Below are experts of layer 3 (counted from 0) of a mixture-of-experts language model. Rows are named router (the router's row for the expert), gate (a neuron's input weights, with its number), up (a neuron's input weights, with its number) and show model dimensions 0-191. Each number is 128 + 24 x the weight over its row's rms, rounded and kept within 0 to 255. Numbers have three digits each.
After each expert's rows: a language model's description of what the expert responds to; "gets" lists some tokens that make up at least twice as much of what it gets as of all text. This comes from a sample of Wikipedia text that the model never trained on. Tokens count by the router's weight.

# expert 33
router:085148107088126116157127135142104150138108114140155112108162104123134094135133130146108168101055150137145136146100147103142148141112158147176089084114124138120123072102119125129122147143126097090149110144119156153160148085129131137076127113124143112113079124128155096134138146056100169109149166156170139114080158120132142107090084137153127103140133133125125103118104104129120120111132133171141095153143130103131130172127149097113114152065141132091152157138143149130093180085106111131143157147125131141152157135129135141161114120130135129115155085144111122156165123120121116109
gate0:137093078112088160147154184126162151119117161149138110160128120156095112133136154139144127148140150136194140145118106119107145095118171137143128138121168156102180067120111096112127135087144133130130138149146129082146150125137102103146101118138094132126079129164185135109128118092089126159131113077128109165137155092144122104121133151128163127107080104126157126172072140140113128149143127120122115137131139149140092098125130103158135102095154146073102112136118157121069153094121132125150140139132159109136113122132128164162115122133126140124150102106127111167108133164118134105
up0:117129109094161117134184088127127101108091092147136139192123115068146156104156104101092087127112133088110158150121087079157144142130152118155123110164152123106169110150144144141112105127121134134166141097125104112159087161142141130144117166142123151150158097124125133145087134130131150073114107186147140141141120165146090115121151131136142129134131132113160102100137136135159121153105097095149139142126143124125105142102109119136115119112127129078112128076165104115117133154149127120153152170097072084100164099135089122148136151121113149135142165111162125101124120112122129109
gate1:075158134151135150154117109156130145109098137129091091109107142104128145092149149145141144171103121118176119107122095147129118149108158124155154105121108159120137096147168069155120141064121146124140145171156149155124130129110109082109150153153169115097090107096133111120144150111145173147129120107144110164151146146123157110062082167124104061119059125136130127144109143157098089107154142132148136139200130140132137133113091141122140155122129143119169127116136134123103144116134144093166126126154150133145135105130140145118117115122138133144144124134144085129123105136114124174
up1:130191147124107152146124161141165118176105144121114127134085104164118148144152121115141118104117132139122115119130137136128122093138119160121161130138174139132124137137142119117152122154144147108096160141132147141110102134159141140141153140141205121179106143080107126104135125149079156133113124150092120157127140097111120115162135104077127168153106119101117131119165156120134095114104146148163150097112133157099118106129086147154155116116111159106113163106122114143113153136082144144066110148134128120129118164171114189103120165165093073078139114117108126125128103115130166157
Early mid-word syllables. Second syllables of words right after an initial letter, such as p-os-itive, h-yd-rogen, qu-ad-rangular, v-eg-etables, plus Ad, Ed, inter.
gets: "ad", "is", "as", "os", "el", "od"

# expert 18
router:123124126105146103135134162134098161164104084151124119109156125082162097142143119171128152119087156143105110160126150110112105169106146165137117117122109094113128116127103111117133153134121074114148119123098175142151145123127119153121131106149162103088109148100143099159117147081103136092165148153156150099117140152108128121090112084153152104160109135151123119141101087099092149138161168163132130142155101109149127166132151073117133131115145100097154146167123155148105137090111115134167146105122118158148153160117107134138101165125147162110140097176101103162149147093134135096
gate11:174158091138176135111088134097135163140096121108154118181115125131137111121137128161120140106143110107128106144152120122108182133086095117144099105125137112127166108096121169148125132095099118139152153155136127144158149101123117148075156125167133169148134156135153070124098143105093176104172125127124134110106130111091112158095118143146145106132118165110127118138103141056093131100155126137100144075166151153155125121144113144093156150155165150138135132140135182130117123129160093148150109159143140117147095118125108142144150132115142084115153105102145108155132130112107124169
up11:130100134150116143138135123149132120107147119208132098077192155160115132144109148108117094145107111124129177164097152104152157152121141111094116106078135143142119132150167117119141124151147109115143154107145125167144110129114156113165092101098155129188151144119091117081173099139121159107153097143104142078127137126138079143127106142100127089130159131112082100140140129145109081125147100146099139123096160167119131112104088133152168098122104109119126125131128124148126115111129092139108085147130115093106127132120128131151151107149086131167114097158144120141125126116111162098
gate12:135169146124097136127125083137137136147128125122069141158127103122192150152123129123108144109118102136115124111150138108143124134120135115098126091129137139094162083106135158130141118130156121168165166082106179099136078095120120169166127075082121104125112127111124114130153107150148112143141159132118131120141087118120110107100099122135164124141125154142122124137092129120096083131123111145177156164106168120157125163150171125104128138149117140168135114128102078120101118113154096145112165062085143155130138119095126143090090114133119162113105107137116099157113155090120156114
up12:141169152134128163136120119121133130130109126124142109143139143087181125175100172122066129135152087116131094148121143110184101090124136122087153092106101165123126141154147128144142118122113137137114147118174148115121171090090144160114156127098132098143126118153152126158084114084098165141150082133098141123141120127149138114110116154120104128120147105118133135117130125166154106113117117150163116117140123123172137104125164100113142091130124157141088123168112148105083109138093088155128137181105114099145173149119127083109132123086088089110102118106167107108093126132145127166
u and capital-initial fragments. Mid-word u (evac-u-ated, Per-u) and initial capital pieces like F, P, H, Gu, Qu, often in foreign names and accented text.
gets: "u", " F", "f", " P", " H", " f"

# expert 16
router:104128116130143084157115118142111148174102123174133094108131099141145102117140110149107183101112150153115136157139140133101117158137168176140135087094093112112112092131120125088149148159113131104143139130115139143161136137150110145105146115142139101100082137114148108137157158090137169133147180129149164089105137159144139092090100128174156113151133134132157114136086089136098140114146145143152120143144097130119121145154148084105143110109156117124129158136131136150121175070113111153158163135129111141146167157145131136152116123117151178118128095147080129143196155141148140100
gate3:113112108150102099163146122124130138147131106138130070141108167108123144126154083143119135136125156129100106105143128132173116134072136153109125126110163113145109145061155123097152140155106173091144140139139163126170136116104113157138136137157107157077117133148156116139154137140119143127126151168110119107104101135124099147122159147137125136109162144106149153164112136169096177131154165082188130116055111139107092159165109134099122089123141132098127128144135099119155149127103100135115128192149204143120121138134154135133141115100134139134121128141142090138156135131114133136
up3:127130149135144151145114156103124137090132078104118120112130099115111173181064128160113141138153160116155099167110112180138162114104116069122095095136090138134110149118092110100157126149129134123148064101122103102081154136134165140135132157088177176144135088120146121150136142153133154145134105135083114106158165129138113119099159124118102136097118148168104134126153112131115126133102137139153138139076111114133119117137098165107146130157133096066120120105126133131125102133131171094116119154145137106152109180091116127121091114125154110135160119162119106114139107113107133144
gate4:129141132130159132153133097128152104150134176150113095115171167142105186167152127165086127120128132116146137103147149147079130147105154139141134108163092120136125107096142116117138058125139120148137135113138118149120133140110146147103128137158127109082083159106098145128120133128136133113108104141060125141167105097155168121158088133144158150074120080113139138124170112112106123109138120122137138102115104124110151130134079113131108136109104152149147125105130098100145101134100082140145143140098119185120153139170155172173142121138119149128173146166097159131157091106119117131
up4:142152171116109114139170178149126103101140085110077144072109143108171128174166151121094145148128136112142141141099133141110145115133095139159111148158115091173100142148132140119148102098088127155120149143100102105104109109149097186093078183113166133128114100117087094135080135136150136152133143100112113131142123125149121144146161097124149105142160135112143137132109119103107128131170146099114128164110169156161127100104136136150103141133182162082149147104111117124162154124133113143131103127133100154107122131118139147156125119124121166110132120130115117113145149085158077143
Nouns and stems in names. Common nouns and word stems inside names and titles, such as War, School, product, system, Group, T-erm-inal, often before suffixes.
gets: "'", " T", " t", "ut", "/", " War"

# expert 9
router:082135113112133102134132136145122160176082125148160115115145073107172104136121114132117158105093140141134129132107126107121116163124138147147081124095108109109094098163096110074132155124144116105153114113113126151147150106144143147079161105146151112126107100096141093138139172063112143117149154143157149104127173161121150110110104091153151118133121140136144096122091102141144157137127145137143132148151096099104139152129150115089112123076133120095165165155118184147090215087107134135116145119143117144128148140125161146151106146114140140129132114131106103133163122125135106110
gate1:118103134147109127103104099140114132150096116134108121128158141121118121100157122177140136121133146144133148113127155141146118120137161148119115143132112124119145128099132147148171145083169152120146198145111075141142108073147082078122137165168137154116172154143112153168147076123146146142176156070143129085139138127147176119084156195160092116130099145139119144092115160168108117152120143150111122149139126142154160142106108156095097131168123102127131118117145096110125128136140168150152121124128108145123144147131105150141077123148099141178147121128152109128143161146121127131
up1:134120131125118162154111123140173111131150102155134165153165158147131132120178142098115143107166156155114133108154156088101121083134121120137109133109183145171120134146119144135182144176136141146130165101098140138133138132124121175135141164124137145125114147086139117081165108163118145128136119108066103131140104108145146159180147086098117172111123155105146142106144145101158136085098086117125121110126141156150122096116120134166104098097121152099188132125109140140076122127093113104131129137151164105134119163165120149115135107139128073132094133111111129117152139123093137109
gate2:128152142125126076109125111086116110108107171128111146070204101121155115133164101130143123114101091120175155115129087145142113113113094121141131176115149163118141123124087083085098162132155122090099103133096120111108115115138108135130088106117140104180143128147130098105091126129087134095133147129127126086141144185111130140084142132155142119146161151140134140144109127129141130101152137114137111119165104153086119119117150104131101108123155124161089113123142156095113148112144146158114137165119128120156117087169104136118138100151091131088152093131175156132110172119126138122
up2:117153112121133128128151139088123134150108144114111095116119144142126100134134127130120135169121154108112147117152140143137120147122183090095117139150102123091174145120108133112129160124117176137109176157188090083177135137115127136099154138118139132141105112171101110114117115101169102122099145164105104121129113096146090104160116125103122147118098151125125149149123160153148114037105103102156120136144082102104144152153141100114122109118123176191114137146146151158137158120125128152123104079117146107127110123124164177083120139150110148084126163110110108149120124103161114123
Plural and name endings. Word-final suffixes, chiefly plurals and taxon or name endings such as -ers, -us, -ies, -idae, -ys, and nouns like players, members.
gets: "ers", "us", "is", "s", "ies", "es"

# expert 14
router:067142126096110097138126145146106148145109116155156090119159115112134078147091091162130149108083141156125135141119134102117106149120181136152126117092098122106126093139099126125156161138124123120156108126110153153153157119130142136091150093138146109121111120109169090150132149117131154111153141151140166107108177132140111100101083107129147106141114169149142129114099118123119123108139171159113127146168121109133164146140158117104140147095156100090144136133127149141090149077091126174123169094132096145130176172142118122180090120122134153115135079144117132167166143152134143093
gate3:120182091131105109111134134137161126128136098105154109158141145091098083124126114123149156145077134169131102134160106125177133137122165136153107113112109119100089163126143126133164129122128127087170134162097146151127139106149117137152156136104187097129130133124134100181121113138123126144152137170109137121110119104083132091119084158135087104136127136115143129140137174140098096138137094134121119083127104151111144150155160117145101122122118130126102120144164087121144119089131099127090138120129175148163120135172155170163158097121145132163117148104148112171132135056128099149
up3:114096128103133118122082162090119141111099123119140135108162130100111106181124095159153135108125166131180122163158098140111089112115132094127105100162111101091137140148115116116152106135117161136144131119117121111107099137152111102144115126082126132127123085090105126132154131137122153127127144126120152107177149096134104143112138165141145139114135156103118126140060151118127108077064137129147163175110124174116113126155114134151112149183145048112105086093129126119129127100130132157124133120126120166173095129091109114139097142152118146103123080132130143119139081110131120153
gate4:120120160118162127126143111156145090124110147127168103164153105130149138139178120156116119138111178120142142112127150122087122121150146091129134125168143157122157049142122124136137108128122156173119153096132136145142134131131169129119098101181136117086103152136150065119096129128117135127095100139088116116166081133141144130193097123121152132116145138156190122088152158110140096120138122093141156152131160128101110103102114115095119112131138130085135105089147124119127104169131097169120093172145117120108126139138141162123101117111084137143161100170108136132130148127082118138
up4:124115170162124140142149120156108152131144136132133103120149141117146129135146166106077141117118145129166117173114124166125146109170105165166115120139121148180157166173158112108122156102098119133116160121093131135103155124124115149106110154122151093159090062120098127099123150145144103135121120071131150103164126098086133109124112121122121116096135151114131144132151118126130101094106120156097132192122114162144111095120166130180128147132172137096152115092155140117149126113164116151109119128131155155152170089097107148130118079120117138126113105112133108093138193096109099143
Word-initial consonant pieces. Opening consonant pieces or prefixes at word start after articles, such as Wal-n-ut, Ar-c-adia, un, rec, dis, Con-cl-usions.
gets: "n", " N", " c", "c", " n", "g"

# expert 60
router:084156108095129073142140170141120151149114121157149091069158104113145122132113098150136186098099155165133131147135145139122110151135136184165126085089095133134125091118118098105131151168122098116136111135114144133165141125129142141088144116125150104088098137115155097165133159097115181110176169167182150096099128138141146105090090116149148114168132140133134114128089094134109165131147164158132097164149118108144109152119152118098118153105152106113151145141133141139127161081103120161119131094146100148152155147131138125155091136141127130137127120126117118129140144134128130096
gate0:116129122153119155169114100111093164127154127140165157162151109149109109110118139152143108141103099110135125121165104129164152116148160145167132146141154152057154102138117096136110127116145130155109144149133115090122144154096143155129150126113123141149118082153192127113178121112090114139122130144136136151128137131166087101074150160127161134144083155126130123162137144139077128122107088161133112144120115181145105135083145143147124134139147139064130135086156116095117116122143177135149126173117144121113155121161097137147140102142164140142146132117144114180154146115096167111
up0:124158132101118137119172158145120093126097129171138140166162128168121111140126104095102122129098159110157114138074158144172122084114121127152125129113102110139086113134128093181150092124119100154146146117145124140156167149157116126125129135105145174137152141117097148177090101177165110068162119138174110136131118163105094131154117122129134146105138100127121127141112128142141118147136088144119144141136148105108099118132130116155103077102125162138132144095159135136093112138154104130156121125092117102092118123134122138142055112155158152166114125144154136093159088098154111158
gate1:113154154119114141139104117152107139117125172137145116107123130114156124114138163168121142147162134120147142122114129138159133187149120118161143110110084126118131143174128157111128136096131173100144129129156093170173083090152132110119144092170142149123134110107137100115159135093126142157180097070146122132160121120157128101061123169132113118142100129097138167126121108163093134138143128177145174140164099105127146163074131115119149129142153118158117140142184128132099120126125125144182154142132116132117131111082090147104102121149153134162138121131135107148144123184156137146
up1:156126125105089134154135117134166099158159129145112133119140092151120154123189114090124142098152135137125116113152165143156103107153106142113105161145157118112121135149138136127160128152135087138111121127121113144129157136117143176139096148116152105149129153079122117112094125133099129113120121141094113105147128109093121137190143093084132142147087140089106117105200167127164110097146098114101149109109161135102116087135098115154154113092123140124129137103128149153102135124082132121105109169144162132150136176183126125120113140146139121035121141111110124085150132131090129116
Capital letters and é. Initial capitals like T, C, E, O and Pro, Con, Car starting names or words, plus é inside French words (Diff-é-rance, ép-é-e).
gets: " T", " C", " E", " O", "ig", "é"

# expert 48
router:083114111105129101150143132160107139156090105146139093114122115124150113128129121137116174117084162150131148162118149108136119148136153166142106103092102087127139078113106132118137124180100108106139125124116129168159148118143154138099129107129192119112107149118136127139113149114098154104177159134170130087094139135128129101083102127143167092124080148178146102139096081124131123112112151173120121162156081102108130153120152086086131119123139112099161158139109147139099131086115122158152179097133114141150181140119140140166121131131138148147142107170110118131154134117144111111
gate3:164154124159112152158157115176126125149135126152111134125104146122155102121116112105129093122129178157115101128114168128160147129119099122092144093090105142132097158115136142138149151154128120091104148112130116153142160136095088145129171131135140156116132158095135131156101101113100130125166114158111095096115093128065152101092080140152096109134140135105168146117080127110156110118129125107135162116156084130137115141197098124118138079143126134114128156130111106128163116102099076139116157161143181124174150141114152140156140126117124125112146144142115093109108149069146150154
up3:130111176130129099150106134121147132119094102140131152136183136139116154169093179121144138134157148132118145159162107181130114117151114136133125082121144111130101139094136085172125096183141125172157135092119101114116129115096145140113107166080101112144096166129142172151154147159129151109168140161122140162178145118149101164136163124128109110096113113161092094139100121113111098147109101139108139080095120142138118121156158140139151158152146088099115113102121117138089131123152164115110160110155128144164093106117106117099128101150146154142140123133129142155112158157166147111
gate4:113132151093163151158173138182149169109123148131134161128163110133128144132137097134131157129075161103152162086138124094105113140128136133101157128140061131131147067130125133133138086114125122129159140076111101127127165139116130123132113145156181149094085127143115153097102109156088147112138099159131119086154105100129128091145120131139146169070126097135158125101166125115156118070135115160125143128113115115093124125088097136084124129109120154124109128120152114110107129153104096166127116148055117148127156138130135135142161119124141122139138129145110114126132125111071147135
up4:154122118117114118146166137129124132108166109103107138097169154143126114153158122117120145114125148128152126133101129151127158116185114121170077114136113128142169126152138125113113103095113116130147165128106101132096104117137124135097090128080119156117128102133137122133114131143144106138083080080131105113164120155079117143113143139115145121104121138093115141195110114053122110135140121115111139179102161165161118101113169128123100173176174157075145141099147125118122135144160113146148138116164080139119115115126138122090153095169114143155122160102104098131094142097113126104
Possessives and prefix pieces. Possessive pronouns his, their, her, its, possessive 's, and word-starting or inner pieces like cont, acc, dr, red in ir-red-ucible.
gets: "s", "'", " c", " his", " their", " its"

# expert 40
router:094131108113134091135139135121104136175097116156158077123128070111138119108117111143130166082113164159131101164112168100131114154138140154137118127101099126118118100144124120114155144141113086087141122142116143155153141114149110119102133108128133087098079109137146112120134143089115146117136140143191140126114172163122145106079066128120150125147126139148104125121084110136112131096148146165125101151170104097112135127128175119090142115105144125110149162131147143141102169096121129167143140132168076152127179132117133168155102138128130184117143126149080110131155134127135115091
gate0:114134137127101138148158146120097152131151108142148100189141081102127127113161162113103155123131146098126090116065130130115127116165143152130117145115144187087122106147128166118164141104182092150065158127117111127157138098140160081136132107116104120099099150120126127138151129078097126143161118106126157205130154142160122122133133156154141152073116107132114138133135139136116110126121124104109126130110139164154101150118126093138114071145165123125107157091152119153124142138144170124145140161092105113130165107125156194113102125116127161121131123143129142140114160103129107128
up0:139147137106102133106185128089135132165099094170168135152134139138141112154170118153084104129111136109116129122097118091153155091130101130121147090152133126103120139131168135128118129137132141168141141170138108088125150127143112131109167153137124125131155103143147153152088124160155141115107128160149153125180124150114120142104166110128114125102093104192106187111129125188123140147144136130173151101145168132120148131152109105146140089089160125116096126071087088134131151151096172149175141161125100078109117136127126152136125113097126159121159136146147118125120131093129139122
gate1:091120130183166149137146111177149128123106159132109117097087175083156103111147160130119141152151134132134106116104150112110117157145144140087136131100127136113138150147146148130121136107105162155127162141145105131151075076119090099123131141147125158094130117106115131140166153080150163162143126104132142148151125091189161151102117191164120069127088133092148108122135133151062115083122126156116107112158124088121097123123130146138119159117133126121119125157174158113091138128156132124183160119115145144135123134090153150110113111139127131150157146133125102119117147145142125132
up1:142159126119094172168094127122127128157101132124136133136155119140130124101150108105152160062176115132134115099174176124115116119120134164138110166121167102133115129146120118100121144140137099132108103143121079130134107142095151114114105175115174107171112159110100120129103135137107124123136131113074088119106121159135107154145115112056149156095112128143082118093173163102134108106123123127082114089148141135126096118131133136131161061107138129120115102142133130139140125154127137099093121155147124127139114161192099168104110124157108117102143126129115095112152116121099161163
Name-internal syllables. Middle syllables of surnames and foreign place names (Schw-ar-zhans, McG-ar-vey, Gh-ana, Sebasti-án), plus first names like Tom, Frank, Richard.
gets: "ar", "ri", "ab", "N", "ick", "iz"

# expert 6
router:072138129074118087134135146165118147140093105170156116078153077082159128167124106148121151109111139154110148163130140135089131149129137155150095130105074078141129105142111114103133145151123092087159132123099145143143129093140132175091133100163153097121122130121133085136150155100126131105154148145144156118126179147120130120092116102148158107164123136159125116140096108098094153137141176156143120150169110077106140151155145102096130151113143106120153140154139138142101168104086137145135165129129116126144143152118126129152099133151161133155117105170104129157132134128126126108
gate1:083152151164169107103143128142115118130106138147127093120136108127143155086114134146116149138140124088155173129157129162145133178117131136108157127134108145118082138167151078145115136119142129125153114176144120145127072097118073082129119127144159174108113131075100097100150095132116143140168144089160103146125149119147142092125122172145112126159141130127109129117115118165108131110133140152166161108163096089111128179104131142133142108147140116126139108179143109143074115175121142157169143132096119141122147134142107159105093145119162126177150108161115121127119144134156121093
up1:151106143116079161133132175145171107154161149117075168135116131124114099142176126100140139119151109161117064147119132137121127115136134124142134123116144134071139116117137165153159139111159096116097167123118118141119118138124131185103167150133113093133103145119146140129115108107146169139105098141092126120132148144137101109172180141110132114140107142088116160110154179154133089140133109096102130122124143207127126087130135154129135131120126157110088117134087113121136131107124077130091101122141110121140133120162179156146111143193124102105113137099120138143145113135090132152
gate2:128148172074122110109141166137146113111119182084131138114080112068153155153127075138145105120108132091144136117140111142097090147126134130096151161115099157098108131081123080088104180143132139092134138103156101177118105113139145121147152138126115130144134127162115116124111151116123113087095157172125114129161146155145169128125137135105150149170124174127114140140118135077096106103172153107101128152132123077140158126117120086124135128134126125120098139124137132130108122102114127130132122147087132089178120111059133128127116139162130153143148124110108126171123133138096112154
up2:156127130108155128121106149160127125137132109132133127137100148133112102096121138107152146112136146145102104123111124109120108120152138078128150160110095183088141117178098136103168110138121130151163120164132087123155141152168130150115155129146084196129098062150098102140126156125099112088071178166076119129096145111112103122130105135115096154140148139127152110144114148147132109089103165135082115116107108107153174109133132132102145171120157149132090118138145148122120159111164163137095128149161129144127101122083141160097120100115157156122144147108136122144091135132137167132
Articles and A-prefixes. The article a/an and capital A, including N/A and Y/A in tables, plus word-initial pieces like un-, under, per, im-, Mo-.
gets: " a", "A", " A", "1", " an", "un"

# expert 58
router:103135137123112114177116136144091155145114096168163116089147072108161107170106102162113149074067139151114134140144185090097139157134141155143113096091097134114145081128120127113182134132145106120151114127101154139133133110116144139116123097116139113123091135128116099145135140092124130080158156133144160114106163131122117114100083085166156107144130136166140102150105114117104132148149122154143124177153105102113128158122182096120128149087163113118143131143134155140110146083112128138143141113136100126130176148108145163136084134106141161158145106149128125150164139112118119108
gate11:155143111156130107161082145162157167148158093145136131178100094129137136140107153179118135119132146132122131100163114128136151156077107121109101105118136132139101079114149143111147106097128122124170148121160133130145166089086144127140141118120136150150121130137124083126120165112091145112153134111105114107128135139117106132099084172110168168137163135145110078134123176098104107144136151170132147129127126127149130149119112117121121125123155160129155120121119169122113063086197144155157093140153114106180099096130104149075124141093110123166120139098155104120115114113126137125
up11:135115138148122130143119091164140097111126137142146121136143128136121118158145126111103145108105103123137173087118181131140122141138139143127142068105085136079157102115139143116154123116127145171156147103116090130120118135114147141139120122099105147150129180167116131167142172092125147093110116099069149103122150099097112140109080142134137092169075144119134092130119120122156122143114093151136147095095156148129165113104106127117116121136154127152070140120090134125109147132106092164159108165141105117103158169111170134103178168144125174150088122156134162135151133116101138101
gate12:136110115164143183150106116174074120145116115115110155092127107099146124136141105131118099130157120135110119121130164105151107115096142110083090109145184140147118106108133123111181142130105084136156093108165101113143135134112132136147129118115092145123134112108151113155145113149117098088107131166144135166107102142083133144101111086078152091098076094102149106157143146154117120175080125122125130161114140132148121106128144138142105145114133124134074131125089090165126111117132124128141135120099122121071120158105141110120125117134107197091117151170141126117138118129134175092
up12:164150116143092151145123104112109111178098142103127134084090121135150121171125158117105125106116182126090105110132153166127091080141136111127112104127118136139119136134114133137170073111106145136130142124173099141102182131104160148158117165111150091099144131135109147146107108127127170153134073127132132133142165122136151106135155140135119103080142079147130132120145113095146139137151121121148089173135113152125105095161132154122138137112159089158096120158122163088147092128096139128127137099122109117160170126099147153157131125102134115131137093137180113127111098129167079177
Initial capitals of foreign names. Single capital letters and short opening pieces beginning proper names, often Slavic or foreign (P-av-lodar, Y-ugoslavia, K-ron-ig), in lists and tables.
gets: " B", " K", " S", " P", " V", " F"

# expert 21
router:110167130117115128143123138134103159145098111139161119127151086127135122140116085142129140104072167127109128144102161105120145142119153162155098117118121126135132098113089104121176127139136131103160117127085143140126129112154146135079135095145144078116101119107155093166163139072093160098133139155147143115071161149136123102097074121135134117155099135155126125130093109138097120122156126145115129140163103096119156170139165116101111130078146093073168148130148149164074148085129127134128148113121129145136165156132137173160086141131138163147158134117098139148144132130131143100
gate3:151122112160145159120149167113146121146120153099123116112157142113129101131123123100156127130128142146091107086147133154177121140124111146109176131123152108115105114090090121126173104143131135106143151144073155142142144129133107159121145114169146109110104125124129113171155099167094137127138130207109141109075118149121109105127125114166103116165147127101187160125105151102127141114165106132129141085111105149132104153161092138134118096113138131127103123139153100131135098152118157138127161178137163154166134127128182175144151093092091160164116123136132085141091146092119136147
up3:135134133126161131136146178116125131128081116119167156137196128161116170145120148185090108169141163151149101137101157158134100124125133112110128080116076108140091093140116128121157110162136158092122115111104127129079172096099110160112119120094148141126136112165113157150132123165105101123131123151084104122141165122161125121117166121121139117116160147146138134103135086119199127137122142132099170119112139096139148119172108127147106160160122099143106114085114144108124082113108126129125140153141149138123109143120136157123129087147163126090124097146126150093142070139145125120
gate4:137134153103146118121135114149149088153127165160124145114124087134153155155129104200105100151099147128167155097155131097144144123098110132109146123123134100130140093130114113128181090100164143141157114099125133095132137150109144062082084099165149105079075160120118096160126138116098133104096142111062114115136091125133120131134119119147102148112131086146159153113157150108146148127096115116143147119133123157105089137112107107121074137141172148133138102124159102133126112103121115091130114119089124166136130143165099131149111140103126138130177137138110129117087145117097151150
up4:140147129126119163126185146117105137130120123118141157133167112168127112114133148133081121139118146106146137140063101149108154091153157156157119110158105113162133162144124114096086140118114156130161140130135109075112087123123100174148156157126151155134126097141092119142141137159166132098080171096116127110177117144101111125080131130093109126160167169101127137130133149099154092114113130146072142144157133148144133139114128091142139168120177133133135141100146130119102094141152149136083141108121097172102127125122122165076129093137128140130099122124132128091100160140127088150
Consonant-cluster word pieces. Mid-word consonant pieces like th, ch, st, est, ph, inside words such as Prot-est-ant, Inter-st-ate, Phos-ph-ate, plus most and form.
gets: "th", "ch", "h", "est", "st", "ect"

# expert 15
router:095121119099126085147141146147114148183074116151135104091152107105168074143124131133124157085099131193102129151133138127106119165126160171150116106089088113110131096136094119095152145153135101119156131112114140133120126112125102166091129078164135131113093125093121065129125133101144144112143178122166155089105169172117133117092113096156170117133119139174123111149103113118092138134125131162138119156141102117100134124134180105110138148100136109117142148173145150121106144085103140137130148111144094140132144143133137129152105114143119140141114123161128131137163103126147118091
gate1:109159117091185159118124116155110092096120161144128083134114120115118093147127133174113136121129127158162132121147172127123095140100138157170160124081139165173148131161113149145118118102087135153131132118144118161143130110117095124109161113160111134128151105071123123156151115120146145158129115066116115084116137082194137090107123173134133090139093127096089162123138136170139117104091110143102122145175099092117111169097143142102099121132124124155152098159127140110113144141139099151137133081135145125128104112106127164147138152127132139150130139164155113125127143129158090127
up1:142134112103127125130087140141156117155140132162120119135102121141116105131144114128129115125149171168145118110126119146138074103129129156092137175147140099123151117087099083095164114160085111106131089127150142121095172143134113132140126137132157104112122155118128114103098131135121107127071119114090125131123133098127106102141141121098126111149099145086129181105176154108187144110102131089139175123091169122133146077125106137131136108102131144143117142099105131139111149138111154134108143168141151132172112129186122130130097152139109145018117118109109134086113121124118111128
gate2:100140134116148085152147131117127128122123138103119127134137137094132132158113119171134132087086129094179163124159112139096130106136118106094138160119178144089107142107123113152107158140131117128153169127153150129142161159116149122099166090094128116146119122162119097103083123155094129127116178141149125125129165165132159153135112126191167140144091148140117088143104115095107132118153139140139161131128113134084120136165118127079139124129143103133085123135135138092120075103133093118151139117074176127150082090116145116122142095181130134113173112136150133158119153115103168160
up2:130159145135123107100112212137140122124104091140176140132133134152163111077131143102162152168141147128127131132108099097141118127120134149113139127121104119105122160137132139116140154154113185146116139137112105118140144175147140117113163165138093136161134078159092107154111129121099116097075159132086138108097139118127109127106088126103118119138149171120148097163123147125101087086101130114109108139140120121118145132131103118138141147166132149120096129111123126159094140140199107181124093101118126141137142108130173139096116096164086165090138152127138125113066103115118127113
Miscellaneous word endings. Closing braces in math markup, month names, and word-final pieces completing compounds or names, such as brownst-one, Mead-ow, Upr-ising, Iw-ane.
gets: "}", "ow", " —", "%", " December", "ase"

# expert 52
router:101126142112136100143145140154104155166094099177152118072148100093148110129139099148129158103123170153119143178131152127102137165143123157146131130093103102142133090156076116096157141164145122117145138112119151157158117106132128161106129119138137095100109124088155124131140155102111157108118172151144141109117168167128131088108110122159169097137097127152160089134106091134119138140121148133105107175151080094107139171117178110093129132105139116112135144174123159122089155099102118164129162086146122166130172127118108135164110167121146138131120117152145127130136135120154108121
gate3:143130148147082126114189095140118132135109131156122108131113156110107101141185124135154122123121137161096115125132149119140120125132120132129121101140120125133086130163118146137133121137125155138147154101115111139103135082131084167137126142138118146122110140074121107148132156124122140135141143193131085136098084142137114093125118172160110075098141157104142124116108133125156153123155166114147111112163109126132120132168080161121117101120102197132125125174141105126147142139116141122126180143174198172172104123121148126120165164121096134151121128160167118119111155102132179168
up3:136096085087108130134109144145152136124118123127155102133131130079144201150148131168113112125137138154168089148166120101118103086126131098115103125190137108144122113142126110101131085132156133137165139110115122086109143099163115153136114132101130149170162114152108116174112140146144114127111116162084131124142155119149143135107108124128131087107177162159123158104111135111099134117138166103161156098102146136138160133137115137155140102166141134112155102106096127159089107090164146105149163170107127148148124111154137129153159110141106209106136114110101126129166110135116149146
gate4:101098152135149168156101116123137109123121126142159103099149119137124129193148096115129118145115116104138137124095162125084127155091147120116145123146146155111124110158121099136120106136125124119127146085125082151153136095097148095070108116162117089085115143122183108145130112144125165095049118158101129132164127143136079123164126119079112093088091108159158118096171123107114120151120098123108148143130121121084133101121104092112166147109117147139091121126155154133129115148125096155148141106147152181131131117144104157124130109139091143145162095148159113151107148096127114139
up4:145156156112109123115177123133138096153128121143151163099164125147131157157132137126106148122117135142113147113120098208109188113160094108138096142143131157102128192145118122105156127121167130147123157150103112135138091098153143148140087129114130146142118107131073132150074143155100109129133112095136150154189137111132122135122139124166112134122146137110096122120129137111113098166115151116078133168132158150149115131091150131124131165127152174059098138117140159114129140154160138145128112149149112166129123137118141177129124117142150160084112132154156156137174142084127100123
Adjective and nationality suffixes. Adjective-forming endings and nationality words: -ous, -ant, -ine, -ic, -ical, -val, plus German, British, Indian, political.
gets: "ian", "an", "ical", "est", "ist", "ent"